Experts of a small language model: width 160, 585M tokens.
Below are experts of layer 4 (counted from 0) of a mixture-of-experts language model. Rows are named router (the router's row for the expert), up (a neuron's input weights, with its number), down (a neuron's output weights, with its number) and show model dimensions 40-79. Each number is 128 + 24 x the weight over its row's rms, rounded and kept within 0 to 255. Numbers have three digits each.
After each expert's rows: "comes before" lists some tokens at least twice as common just after its tokens as in all text; "comes after" lists some tokens at least twice as common just before its tokens as in all text. This comes from a sample of Wikipedia text that the model never trained on. Tokens count by the router's weight.

# expert 2
router:132127129146100090146108169141138175081107104093134153120124105159080160156129141143120112154065117143111107132137120141
up0:130198155131130142157138132131123140192140125101119159098102123174124087144118080096135085103096123152112127113103123127
down0:134096109173088104145125100131160150098124135185141116120160131098133135116130187153126174146099091089142078125097139130
up1:169107132122155122095112113071094159122130129121099104163124085100152098118134158165151127140131107137146120134145121104
down1:124136126120088109139142150183134147128083120087114154104154127128127130125134116099132139144125145113087141115085114167
up2:143125112132160124096150146170153149116140100139138138138098121118136143123104180139080099082103159132092112118120141164
down2:098099154143132144160137132105129151166129141178115167133156093056122143130114117114151100142143096149183114139158127105
up3:125128137147104105115174135129091127089134126103168131111137073117174084135150132111133097168129101101117151101109118133
down3:139137129161124127102122135110100135130116107138116123128140113118098145077125127139126125159122100152172128144103156104
up4:143119083141094132141078115140114136136136132139137148173137086167114108094138139134187109130101039133122126166108102152
down4:137159168150120168140122154114127144128109110093130152085092121111135097095166123129134162130119079120126130092134105120
up5:143142108088146134097143126146131102080121113120114138170164115130169055132140139119127157147094130126135157055120135166
down5:138135124164125096126163137176170154135113143143134135135108108142103126100138144090145134148128156110147150157145106099
up6:077152132158141136100130143154102131154124150076156133183101125129102109139105144127103125140100068141131125175131183082
down6:172102104154145136135115125120146121147126130150186178131153082079088138120177106106127092135163149135066120116133144148
up7:128136171108133085162152149127109137111167146128103103142123104124182128133125114120150095115129132105109113102109118139
down7:135122152157095085124100116144100129167079110160123149108117123120103127159174176112112133143129137112117127149128145128
comes before: "- ", "| ", "\n", "The ", "|---|---|---|---", "=="
comes after: "|", "\n", ")", ".", "==", "==="

# expert 19
router:148130138091113091106138151140127152137109105183114130135135089109138127114130130085125135149110146152101130146155135138
up2:132117128078116144137121140083114127138091095108122132124125094119170147143140111144119108108098118175154142131118089115
down2:129163141184135114133111139111113114152156130117118087119135100129159141102168132157110111125145147149136121100157092131
up3:142131175150104111092151128122111147133099079105137114125117120087149078163147098094124133153140154119171143154125104122
down3:163117136113106126143157120143129139137073084146139136129126110073122127158098139103123125053163113108090113134141185155
up4:164130141114128153139137162122141166111150126096104135111152131155151177111108120060149109096137134161117119136123166134
down4:118129117090138132112100154159116159164088122131098114130176140098133085153151064154140131103124120149105113127145142100
up5:136124121105124158132112137088115118132144112112111145093132171108144140180130152072165111156138167151084129151136114113
down5:140159087097114147166142118125141141127106167177132144086107088146105140122131158127100111133103104144146124148155157163
up6:154098122142118145076163109124119114148106150109136144111122130077079110144118112154159148141110094141089112129159128135
down6:164136118123104137125079111093152153124124093128138138137126118160148123118116131133173132142105127155122124166128098121
up7:158113155100164150095102173143143096146109144134099153125147123100153172107143119143125087129127106102138097162136153197
down7:149118112113152138138160139103141149132129115117109144111156120142127143145166127097130176151139135111148124168164094175
up8:099159138169162086149124114184156135104121149171149156137145095098162147136098084141110129121113113147137120077146137102
down8:113143121125106143165152124137139138147101150140125171120094128133104144135121122104114146151125138139098166144109145096
up9:178122094156129078137069158133101179101157130159149138105124098172163144111176142139090083140117141119132112152098119184
down9:082142089107083087117176106098174138115172120079128171089145165111091094149117130143147138142097121116183179130136117122
comes before: "| ", "|", "(", "/ ", "|---", "– "
comes after: "| ", "2", ".", "3", "–", "4"

# expert 16
router:130121114105112144109099168137124143109107102109139122112108132154110114112140136111114156114113146131154093116101094132
up2:147170117159109112125133154111129173137094161160086181117116105135194146135178123122131094107145129103090137123089103163
down2:084126142124107162121162155119123110095169107112156089127168165180149087117177122126120190126083157158183148122187124105
up3:159114095127120116120173111122113113122166127123158100159103123101102166119119085117129156133159074132118103117099153123
down3:166124125156125139100106128165107128093145145104130168142127163122149171153113115166168141114159141107135191137123109174
up4:122120143122145119114129117111107138163107137156136120129072112088127149090100103114125177138142089111108137137138128105
down4:137138117102118170131140102139128114102132154088103101115176117154128106169132121133125142130092165105122127124068095111
up5:116153143132153134107124105145141126165108131117108110097132143137115122113159141139121147146074103110098087142123153129
down5:158120136139137126093120089131129083122123140106104096117107142147140145165070121096151099155184149134148116126087104114
up6:182125127164106115158105138158113154124127170120113132077118149160151119173132110110132124154083139138154136168126101135
down6:092115152159121127139111129154132126098120119129100143128131149150100166090093195108114109118107074128138158120149122080
up7:094110135123165123135079161122124126062130125144102166118118131147099129104105107151142146117109136110140130152130127145
down7:139101096137130068144096123121156138109114111111121139105128122102171130144136115144148123090124157086159138118097138119
up8:078132166142122095138115086131103119119114138120118160138106140187104147080123147138111163145156131127122137113098160128
down8:131144105128140082142139112177129158151113150157110118141133128123122112150109100101169123130126133134111092077224137143
up9:164092128076100131126116183134146109095147143101121113134117105090139151133114086089160140099159118084140142142129122132
down9:109085123117128097089166090102110121143151121163149140108119121088081137128104120155153137172091143105113141111132132133
comes before: "–", ", ", ".", "6", "0", "7"
comes after: "| ", ",", "201", ".", "200", "–"

# expert 51
router:095150117141113114133116070101104126125151134178095133127110153125131116119141165107122109154143123149109155130139124109
up2:146172142116086090078128155100140154120165124153139161100096074112154171114112123149153111081108110134130123171109133119
down2:111141159120115134175179111152140140094093112131113099143166179138071108155099095123139104160142148131112112136155128170
up3:140137099083161142126166146178166145122094127102156124138121100133090112118122094134097179099142136111084118113114143133
down3:097167131111149121108121108108140111096148095128140121175116135133104120133146131095107088115163115154162136145121108141
up4:119179136088105129091111148157089145142107102152132124126107104139134105097141127153115149125116134136127154140093154139
down4:152137140135110113127096144121142140150110154076160149143115115141116152174140107127107124157109132154135154123075133135
up5:131109175142098156149130163169111151167123118127138099118097131136145113089131102158134115105126132110119134130141146076
down5:104153097095140188106087130120105069152119117129143151111120145116161152135120148098117118093136134161093102096115114119
up6:137148119165092156107117124164098152154138125119138154086104151144128139136117136173133145131139120109105143131115120145
down6:127096100124129125128174146133164072103101135085076110133151101099133136111132148059132126143126125129155127136130122113
up7:176134119121126170141135154119124144133096091078161085159125148103175120135123106103096181105173130125153109148140155153
down7:136141108142120122120099087149140115098177144169123128088081111110106129130103120152091127106110095149144142098138138155
up8:134141090112081126114138137135144078148127148134126133125130094146118106113150092105151156117086096167103087139121137148
down8:119069105131145116161113115079113117141149109076125108163093110169165178128105173093138117111107138114159118158130079087
up9:137126102068126139111121124106100134130171105168104117103138134136153149153154132128172109119095128134183105152118112164
down9:122151120155088088114150109126102098114113122099122125159096139124089105100089126138080108112148131156150143140112103111
comes before: " ", "0 ", "2", "3", "4", "1 "
comes after: " ", "0 ", "1 ", "2 ", ") ", "3 "

# expert 3
router:155189111123103142139146141150135122138122135132115146115117101196144142125144103089117112127120131128139119135113120105
up2:130103084102101131083127119140173112121125146150142124130144118110104061152167142138114130116162103145111151168131152123
down2:128133186140125133136117142123104154111131166126120130148102107136131170146059146151121134124136137124131118141125103094
up3:167139143175118130129133142108114107125120118129126132084129137124125141163090183112140146113148143116121105089086116114
down3:135137174110136151138092125133168121141132138096121122149103142139123094127153087153082130167135172125150159110156091191
up4:135175207143122126129101150145095094121129188139147134096117162139122107102134164148157146097137093134162107091121123148
down4:127161119097166107128096128117161112114149088111106135136108061134080179127136149189140129102157082122110142121142130136
up5:156143121117115092111160121113132154098118150118152147114117146137137099121105170101120140130165099138143149106128115142
down5:097118130137126171169164126137181141119049084114140136141156074100151130161126095136094132121142126155119152122128101144
up6:168151111085128091126120120147118119110101122110143124134155094113144128169122139110147124140126154109138098089148114091
down6:105225118136125113164160151133147108129127132115110148100122149141114170116160117091147121093138131109105124142130170126
up7:142165134099135112132168112091102105157140112146128075163118127110097107141120129105127117141126133158114146136143174188
down7:218108111115081152133102153121176152154083129136140127089122103150139132102128148145088143124120119141157106149148110112
up8:127123090127214110144128138121118102170112117100132112151133071120191163109109160103152127124154113157130163106181201099
down8:099150158115135175096107156125151147117126127130134135132139172133102142151150124133093138112127131100128101125065136137
up9:149108127114129095099135162110153138108112145110127160157101127150119095154113149172131118139120116141101122101135159128
down9:141137176137135140150129107162118125120146138101085130107147124163151126103111149118116103094142154092144154127131097144
comes before: "| ", "|", "of ", "be ", "was ", "("
comes after: "| ", "w", "e", "se", "\"", "o"

# expert 4
router:148108144114117129106116103132124134098071151120133096118116070103173125107136103155107124150157136143151109154067130123
up2:159163121120152199128174127091139142142121109121096127137099156139143122124157117070177090099113153089181131163126140115
down2:094120120136130146158140090107114140105170102123137130117113111165085159108117119103118135137144157139104130119076132174
up3:123083140127129154118110146145131159124095130109132121114108172135087129122131143121135156075111114137107143136125134186
down3:138130117157050168122091122099142123098167158152129148126109114120148129120095127145085144134168180169116140140165133122
up4:099140145116114111137149133131119116116085141163081175097113095097135137149124159123175113144106129201111108087128138134
down4:160136136107152122119124091131107121089090116143148129128125143151092134127141106146147157115129116112069173115157134124
up5:149085115125074139148130089103106131142121132154165140132133119127119123152149158148147106126143108096126100118118128179
down5:116140172179132163116130133154165114133125156126103127157159129058195144124102116121111142178150112073132135088112094129
up6:151146123092098095091152132085190145094133120137118108150136155153106147108107133150117117114146147153123124153115088100
down6:140098173131129161084090132179132134122121158115150090059132123142123105112107159140149131113124124152160161192115147135
up7:151154139057148116094147108138115107136108084147186134148174101104102125141125148119163127133114100097088136130086177132
down7:109104161123091160115120105153133168166118161148076149146152121148121103133099126129106076135148109179137142120118115125
up8:110102126124132084130146110101134133091086115108128118125129115134142167154118198118134151125100113110144136121117127078
down8:178140084157149107090149122151152132094141120120146155110103119126073089125171054149115122105114117092091131103112106150
up9:091105132121134121130147155155133153164155136140124104096138134102146103139159128111099153125106151149102101135081125113
down9:166120166152120115117127121144131163135106112142135142171128099128088178153069154115166136126143135116188104199150099127
comes before: "ed ", "ing ", "e", "e ", "t ", "ted "
comes after: "re", "e", "evel", "i", "s", "pe"

# expert 43
router:158096155116148140103129105125144114145134126121131154158127122090083090110142097144126155108145161165150100121132159113
up0:099126138098136123112153121119124150114133095160087136144191090130082130104110129136141124094126115119144192139136136136
down0:122088102076120181146117095159122137143146149066117129164110125171160117179100094087161135135108177161152085129125131134
up1:139141125087167135121146117133132137146195142148112150118122122146154154095161145098164121130131165125099134113125137140
down1:078128147124119097143086120124125138167068136152125117164152133152155135137120105148101119123186082130126109106096111103
up2:122124133121107128153121132181110143158106134123110160098129146129144155138130107132136139049118097137148061144128159126
down2:149132157134111121125116061149150146094118172122156105124143090143131134138130141150168129100138113141120149184121117133
up3:130128164120121090106136109150061153153143121114117118144134124145101137128139133144163126108128124113147154135163100155
down3:123153121120097113120178104097166099148116138098120154072089134154166105121124139073098158100132113143106099128109126135
up4:145129122092131112166148094158121167119102104135157130167114116089084129175165156110166115077121132149166107114111114124
down4:116108118137120120096115145134111106118120164143103162133145119128146116117120047120071161106144134102129146125169153096
up5:143165136116117116174127163173130170124174171126136111122127162118104159104148126171137118127089150132104110125168154110
down5:140129093154151111125113097160125097149084128117122167135140137089146122132128094135118099191091140127131149166093119120
up6:143111100161110091113120152114142142156141129082111113094109133154133124121160120131139137114113112093139168170132121142
down6:128099148136147108121166169114152152080155126113148141179101123138131167132138133148098145130123126126143125152109143110
up7:128128144056145108149185137086150153087157098124126144161171103157140119111161142149110133123100165101107132152064132101
down7:139116143154097120107123125141119128132141128118149115173167166099136134179122092121141122116172138113161121077118134123
comes before: ", ", ". ", "\n", "sion", ": ", "s "
comes after: "c", "v", "C", "V", "ubl", "ic"

# expert 49
router:094121134133128157138113114121131143113137173156134154174135133139097168158156108138114146110128158145123155128085114127
up0:133126116119117086088146147109141121131129138115159111179100151127154147145118116101157125169153165116116117152134155158
down0:098159124151178114123115152123167140159120111092099160110166141135098118112116119123091127093071112162101098089142133133
up1:120106133116129115112122097128148147120095101123141097118173118147161126126164107139140157107132146178138121146108115121
down1:104167157140126129133145164146133103162132158088139143178089131083149134129108133125111163102118153104097135137137114163
up2:125138142117138125091111119128139152174121099140141154133112122151108102144142120085152084126168181153141130152102128164
down2:107090144177122122172134120154144125169104133138132123123164132086152151143101135146140154157160101136120165125119187102
up3:166097158104136131167111132119121135111144145099115121126145134100152076141103106157139153106117173149133116139108139126
down3:147121141173088108117135107154121124130161111156190091102093160115150148111118109182108110128137120138108118118100110081
up4:147105144116182054137132119121095179103096139104120128122150132149115153115122150132133144171141133150084129110141126128
down4:160179129123148130075112155148185107100137148121132133121119153114105130095177115129159133100108142119120134078118110094
up5:149142144142115157107081134131152159143085142118146109126147116106126113115126129141135159103137155148146099119120128158
down5:156116150134113136148140138168133123138143115116157134151129127160142110113104147178117132142107129122126132129086133140
up6:149164116121144098128115155138106121168104135117158106117114077107181097129149154158090103120089156109119142126112088125
down6:113150093144131082125124141114108142098174107097145088119139201166126105105170135110100105134121109148128164186174133135
up7:117154108133142114158130145161130163111128110128056139148155106132156112114145134088114128159116073129165169167148134142
down7:131139169137091122085140158117107137110129124134170109115120169180163146172127106102168126155110128134140143111085164100
comes before: ".", "% ", ", ", ",", "er ", "0 "
comes after: "l", "3", "4", "5", "6", "8"

# expert 39
router:105095119139147142098123158122128114093135163162116107124185122133156167092189118152128159124091124124097172123136153142
up2:111157129126135103145172129101134126106143147159151111108129113125112102146135133157113135153139124124104128137113137107
down2:118165137164099155135122123172133164124104144165139099151127153120141135130114096106144082116105097137115108119105161188
up3:139133131108134100143169143160133170129182096155107155095125113132124106108153153124075124117095193120163111152111111124
down3:150102131091131170137094139100155174095108158101133136105084131122143128153082136127127129155127133119070169110112122113
up4:145098121115108114102148089106075172139123183108159126141180119135102127135179119108131124135121110143155129142148168148
down4:145120091105123140105132160132163120131090153149100076131133140140120117102154108075093154098120146104154058123116127100
up5:122153128091098156128081136133113109139151103161171100116142131138175154125141150170141123112143120138118124153140168117
down5:127175125096091149111114109143097115124097106105120161138158151137110142083136137117152135100118084130160156151148130100
up6:128066153114105116111122110131092137156128151144111142138114095127134130120157175148151088105116119090144122141122119127
down6:138120133085154120175143135155140098100148142130097094116110139165137102141111124111167121133145128087110124104117177130
up7:108130131090139159135104187163134202109145145127099059107108091140093086092161125119147138139137149137155161100143143123
down7:133135104104097107137161132145194095120176100129139132132154160152142112102148123125139156127133161156084131130108138185
up8:128100092105124134165090149120140146153148166121116125095106109105119107125122096114149161110168124122152150155136149126
down8:154102148146112132090120139122124114130152092163132116163186152127130140110132160127115120167087113100102064169132129073
up9:166162107135113138135127149131161141162102111162149095144138127122135151098145123103144125136138157132104117097092094153
down9:145131106147122104122131149139116105117126092137116171129173090123137145140124153092104136100109117133146092127123126055
comes before: "| ", " ", "|", "3", "4", "2"
comes after: "| ", " ", "% ", "0 ", "Can", "N"

# expert 42
router:116110149097143102109107129115121158138070167148145161097137149107166130104156120146109140173115156112097106186106168109
up2:129087097108116129139146120145111135134122131105146117129138159139102200108105151136143149136143119128190113126104119096
down2:109146136133169133135124136119167135147143116121116137106106123134101142165120091087124152184092115094132147121136123136
up3:129145128134142063105102112132154086178189135154117136131121125108133151069182125112129121142114154160119148142144132131
down3:120089127139138126108103129131103116157114164146128119132112135128093071172127176080116146165124150133088144127131119109
up4:119150101114128146095118143092130128126118145121117162153122136106166133100137148139102140120109166138147128089144121126
down4:136102092109131095131185129118128160119114090134152117135066178101119110087120141133113151138118144133112109148135134139
up5:161132056109141080113094131159133152123161124172121129119095143124106132117173124153108154138142148101144103151128139100
down5:127121148142134089147166117130140119143100116118128137121115151130135082142157142138130128096112141141171144138167129118
up6:141131114067134115121134155096097137137100119182153122143153100129151153113152087079153139167150128127112112156150094119
down6:141120126150121092110171129107150134141141085096127112113153075116131151094094157149109110105129069132120145097177092081
up7:134116103145142124094166117096155096118147139145118107138108128114110133156099148121127112108123170109129097122151147077
down7:100150129049131134155113099112087131107123139150125108139074127154140102188124088157131107125130123085145134134127111147
up8:110163171163135125135104161148098122126137125080162170100177107100119143078131147144116118132126110157122105102096160075
down8:115102105112157097140112104076170167126103111111111120145137107145109113114126167127128158116107116155121178226171106167
up9:150113125148152105110109148124125094133106142149126143131098188138153131156140109163135165127125178150109134121136111160
down9:113137123081096139127134113134143091090122098121142082134142114126116101113092156138063108125093116082137114141083138119
comes before: "ed ", "s ", "ing ", "t ", "s", "ted "
comes after: "w", "o", "W", "s", "sh", "be"

# expert 28
router:131155093146159111162174175142119143101109124106103126146116111136137137132126091125140127138139114152153109105133173191
up0:134117127075104099112094111100111114168135136178145128128124131123141096125132160097108138151097149125131097091091140087
down0:140185120108150113130165092133154130098131138126110149146123099190117159149106141182133093103153144118136126146138122136
up1:085069135159093172117128135132132118117132122134128094144109146129139142139106131146154114113123137151094092112127102101
down1:145181086100167117134115118105117148143126163162122134127116132110138121145148131137122150137136104110112165130133146156
up2:164156156125123091129115124139142093084131127125116140125091131103165163122140146171145171111070151107137102160119102107
down2:098161087144130106138138159113147124120135141104099119127124151136122066153146147103106167132168106098106138139097167142
up3:128104124148146139066166121146131144150116100120131092111156169135143081136134135084124133091106167160103158107113139117
down3:164120156139144158116073119130151115150117123133133146122095098101109151147129108140151141137130142097140117126135090119
up4:128105141142121110171115125122060147133126136115182096149076109134159121101153109142142142058143185122087150149122133102
down4:189148165071150133127120164133097104133151173128152196122133153158153161124124107145071159126089113098085119126124159125
up5:135197097094095103110145101137156133114150178150174139157148132136116133149094150153141156125119126113154101150100110127
down5:147077111166143127154139157124112097124131141130086080098081128122110129086151160130153128133117117137153133117148149135
up6:109091111114145141106083141097128127138133097103134140114092102115054157149091110108161163103169119094133139154139085155
down6:136168140133119093152156164124163130122115177123115148142166156146099107104170126119126130102129132172116096160109155150
up7:140116134119098126103157133149131110116152097173126101148117101106093170118103150144101100099135109162115149137153120137
down7:135164153109064104155088084157149126123151123119113129133115129118163128069126177130095169120156124109113116134158142119
comes before: "The ", "In ", "the ", "a ", "He ", "It "
comes after: ".", ", ", "==", "=", "s", "e"

# expert 62
router:159107129125172145133141176149119160116138145108144156104149129111172097132125131135103138117132107105119138107145150136
up2:117138142158129100126107137111074169129121109149121090142113136145147152110129126102132189130124123130115112121126091147
down2:128121143118137126150108129128133115121141144080129168112146115144133092154126139168147109135109121115164132116159117145
up3:084126176117144125145144131111152155124073099094157138126118126149143113139138171139145120116126109092113158108153112073
down3:114158149116096145173126144086131126126131133119125130096104146135127104122118090148091153122122166094119143096123132145
up4:114131145114111138145133087107131142108131149098169103102144110157124116167111117126129150151147122116092103120108082119
down4:163172161106143142154132127133167149122098103141119121168113134096138132070160165111166125138145152123123100161160147115
up5:101098134098128131137102110127162142163138109085126133158124081126130131128139102127115127118142134147135155131166122131
down5:149105146110110101134123123145131141164160173116148156129127122150115129147161133148140127093101159091151097155110180115
up6:144143120100152142139115099101154143142140106094121149160153103139143106130128090108112123127113105096131117128116105152
down6:139144116128072103097127150151127143193181152171157120122120130119112092117131126142146118128093158148127156147127174109
up7:117137158152090168129144148106120167137131091134136170152090102096087134128152134094125174143148110107111096100137145151
down7:135118120085127100158162102124132115122119201151136098135125112148172136122126121113127116135134146171131142096127146084
up8:112127166133123122097118151172084114085119106081101122131138155095142099132129082152144163113126094146181157166131142115
down8:124103078123151117115141142100154136125122124109136143130183087144135124138149150128125137178088148127134102122084100150
up9:071120094195148120145164153099154134121088111124112117113136141157136158104146154100122122127096131126142151121172086116
down9:174125149100104115135113111132152133181165096159117132153125135111126109121150069153132118137140119110136115151098140145
comes before: "the ", "a ", "his ", "be ", "their ", "its "
comes after: "ed ", "s ", "es ", "ing ", "t ", "ted "

# expert 31
router:097140139155153114091135153122114143121120130144114136156123165155118178147142135138134189075166152105149120132129135134
up2:097161133152111127123126135100109143105092147126137124076161125099099164121165162166165143146132146148104148143135126177
down2:143140123148114163103123114128127116166132101144082113126179122128151150148126160127123138149166106142140137187141153149
up3:136133122153111101178135101074099134142118120128127166140106147150098093141115136173162103130106132108158108132118130131
down3:108128127124120119132141156159142140105128119128122138151118136115086140140152102113143132152113126142138095111142156139
up4:146132110130124158096081132110085159138130113115122127136123123091133132112116112136183158103112124093135104142128105163
down4:090171124135139103142145154159156142101116139081084122158136116119109109129126142071112100117112142116129159162124135112
up5:132156134140114135163136105163071130114162122150142137086120142094095124140168107163101140112153123145148110138099139149
down5:129103134092130117143161132126141130139133147091139154125152150148134098124141169114160135152097128097118151111105142146
up6:134119130108076195093150143121127120119112117116187112121146080099111110150140113137123160102110115107082152144143113105
down6:134166124156107102079111157116111147122130145154120168146130123148080147129143130153160110134128112124074119133130081159
up7:124133130158134136170146092139117147154166116141116097100157108147106166088132109098147081086154152106123082124110114164
down7:144163125118118118108146149137116114125135163091127157138159127154125100179138154118074146114128163145132157103105152111
up8:095128125106120081157146159152119147133125124064137124138126119151110109092095100115128116135164141149145148149164140129
down8:116120141121130144083096118170099155105122110112069095094157131122163115118119084149185120139088113104125112132133159138
up9:196060108152184153135110116110156126075117142083147142149162085115136112095143104147126139138134137081144129169141122150
down9:157162121138116122128167124105123095126120118144123079114124116154163147150135187097113105160133136139077119101132114138
comes before: "\n\n", "of ", "00", "\n", "4", "5"
comes after: "0", "6", "7", "5", "1", "ot"

# expert 38
router:098101162113146163135128100151126122140104098104087150132075174145118115113132106159126122128111171122092152110131140121
up2:157134140143141125116100173097117145144092126137107168176085141108112095104112149148115149118124119103132092136135152121
down2:107131139185117132147196129111084123086100176082132133123099124177146169170137100105103094157144159177081102129130104137
up3:163163150146125102167126186067133124114131132125096120125124155126155109153127129144114119148097147127143098152102163124
down3:118119091067086122160122143157135111095136119107133156107145105145106093103110112146141104135158127128101167145124132128
up4:090119107122082122150116125159123166129132148160147146128114110157104152144116137104123129098091092150125104156095124097
down4:137119131102140200138142110131122086151102134105108130133156117141112065132173139137120120154148127053113126113113096133
up5:111157145125099126158127136136149129097120127131148140129150156113085163128138127111167124110095140127099098109107124156
down5:146129129098128150139123147157140178176100107080129128106139109099161149175127124140140111122121123117120112137105105112
up6:087115117126122136134158145117135091099148140098114185179117140163161122122094099121156166112129142083176142156114081149
down6:155120172095095138148135121162097107147159097169105123126120137124149172169114114123147156101110088139129101130147155149
up7:133171156148166140154172147154108087144138085145145174166110118135077189098137120114187153130155136166110141121128156156
down7:138131178128145082125155160122101160086132108127167134146153111117148119167102116132090092129192130095129133143114143132
up8:122097134132113140154114179164113155127092090149122119170126121123158135144115152138172143123132131085146167110119100132
down8:116056112103103124085139102152134154129131138139121154107105114131125170107108123146159112107133127156155103124093134094
up9:103159118130145111108139127103116111103111103101139097145103158153150122125096138128130101146114094131110136144096161074
down9:137108127115122127163111102124137127138150089111111100100129122112150105109140124134136166107119158122151151140101144120
comes before: ", ", " ", ". ", "fic", "y ", "e "
comes after: "er", "en", "re", "u", "a", "e"

# expert 6
router:113111104134141150132148098103162094136158082084115137167123176152124135161138109150210140121140154155079126155150140106
up2:131148102152101192124112130081118130135146183163096144139195158109130137153152121070148145145146112141157112124140140144
down2:135131117148170131190113143148163129216128135126142118164123160126129142117121124104145160126125134104186178150117122114
up3:108171175111115103105165125174122150141116103147109166084109145150119134109119100172125100179104138115115138103106116093
down3:135083116149152078152095114127102144131128087122113146126152127130142133146152112144127132097130132113140162140090139178
up4:127096121159123096147073120147098100112123132103170090134085153119145102126157098159132156118179102103153131130147128125
down4:081146190127126099138171136114131106121081123163158137137155148109090128137161164122137104126084161150145145109097113101
up5:149123133157152141107144121151124128126112132138133168128115132094085123160163128134080094116076170130108111104130138100
down5:137120127105179119154136121115107126124168092150105091099094113133113118111107120146105149146117090136121140123151148172
up6:116151116145124140125102113153144146157102098125116124149131088101121135124154139140150118128148125106160151162153114137
down6:105138141129135151086125140109109163094131132134186153143159152152134144131076136119127156132166088139152149127118121125
up7:094127159114130104179095164128138082140139121118139108122069198143135156140171113119151087133120140109144111102106122118
down7:095157079106144107121103130134087135089154152082152138154096092156118119158193123131118136091109087155085128142122130140
up8:143132092112094088065119117146156131132106141075150154155149137151106150103125131134163093125100123134100100107128095121
down8:139091129135157113174125149145085113142168139142125133119103110106101097101144126121118129145130110190121113082117107087
up9:096133119083114134152128155130126100153140119146114141095091147146161160144138121124077104079065125126178172135112116134
down9:121139053101120122129117095139119166173129127131123156132134117109136141126121106120109121124131167124087116126093126136
comes before: "\n", "\n\n", "==", "n ", "on", "al "
comes after: "L", "Al", "al", "Mar", "An", "li"

# expert 45
router:155089136113129123096139138095128117156120117125119118084141145173144112105158160156116139104090105138139125149084121119
up0:133115135118176120133139115112082124118139112150115115124116107127133091116103121180129124138102145116120081130161119137
down0:146116137110114154107142158146114154124139118098123138139143159160133160086135126100138137106139080145185139131181125143
up1:168118108167148132141143093113163144115107156108117144125084131128140166128073119137116124121110113131135119133122126136
down1:105118133116097115133123168149136137144135096104160102129147109128131061141155135110141118113091115160168147149148104092
up2:131110114145144104125140135131122140127141103117132181097138122115127155142117104128102109090154090154100109114130141137
down2:139106160172152117151107094138097179160185094128115082191067138127108122154154104145139146144130122145127164150075134143
up3:120134141110116130101092121176082145114155136119140136089168101141100140151118139144150096090108146127089141139113134144
down3:129113107137163146125123160146099134134101116141140102127166079122129130150137112104160156162138119125150119155093145148
up4:159140089140125130160101126097087128112144117130144116086071103121096172105119125103126133117110141122085117156116119133
down4:116107161165150130152166105110110122074109113119140119118090119151121136147128117089118113111106119133137138170132159132
up5:114112133112137119123132151173133140123145128132137118140133094161065159134097127077143162118154115130126108100101157153
down5:151168151136137153140137148110115127117113132137124138115143132102145080148146128175118125143145129111135130179171093109
up6:179140116143103126115099152121108164112124157114116160140127133122081104109119118119109146125133075119129146137150128140
down6:102142138126155143081172136165135101181162124139150102139121131147128112132156131110128153091126181146134129127150103166
up7:164121150145144105093108093097103126044113112145134140135141099180090142165156143121155149077095134169141119080143138122
down7:135135124136181061088122148118154093112150158080111125131099162114104085105141137143111097176153143156132087133102126134
comes before: "the ", "S", "M", "P", "B", "H"
comes after: "s ", "t ", "e ", "ation ", "tion ", "er "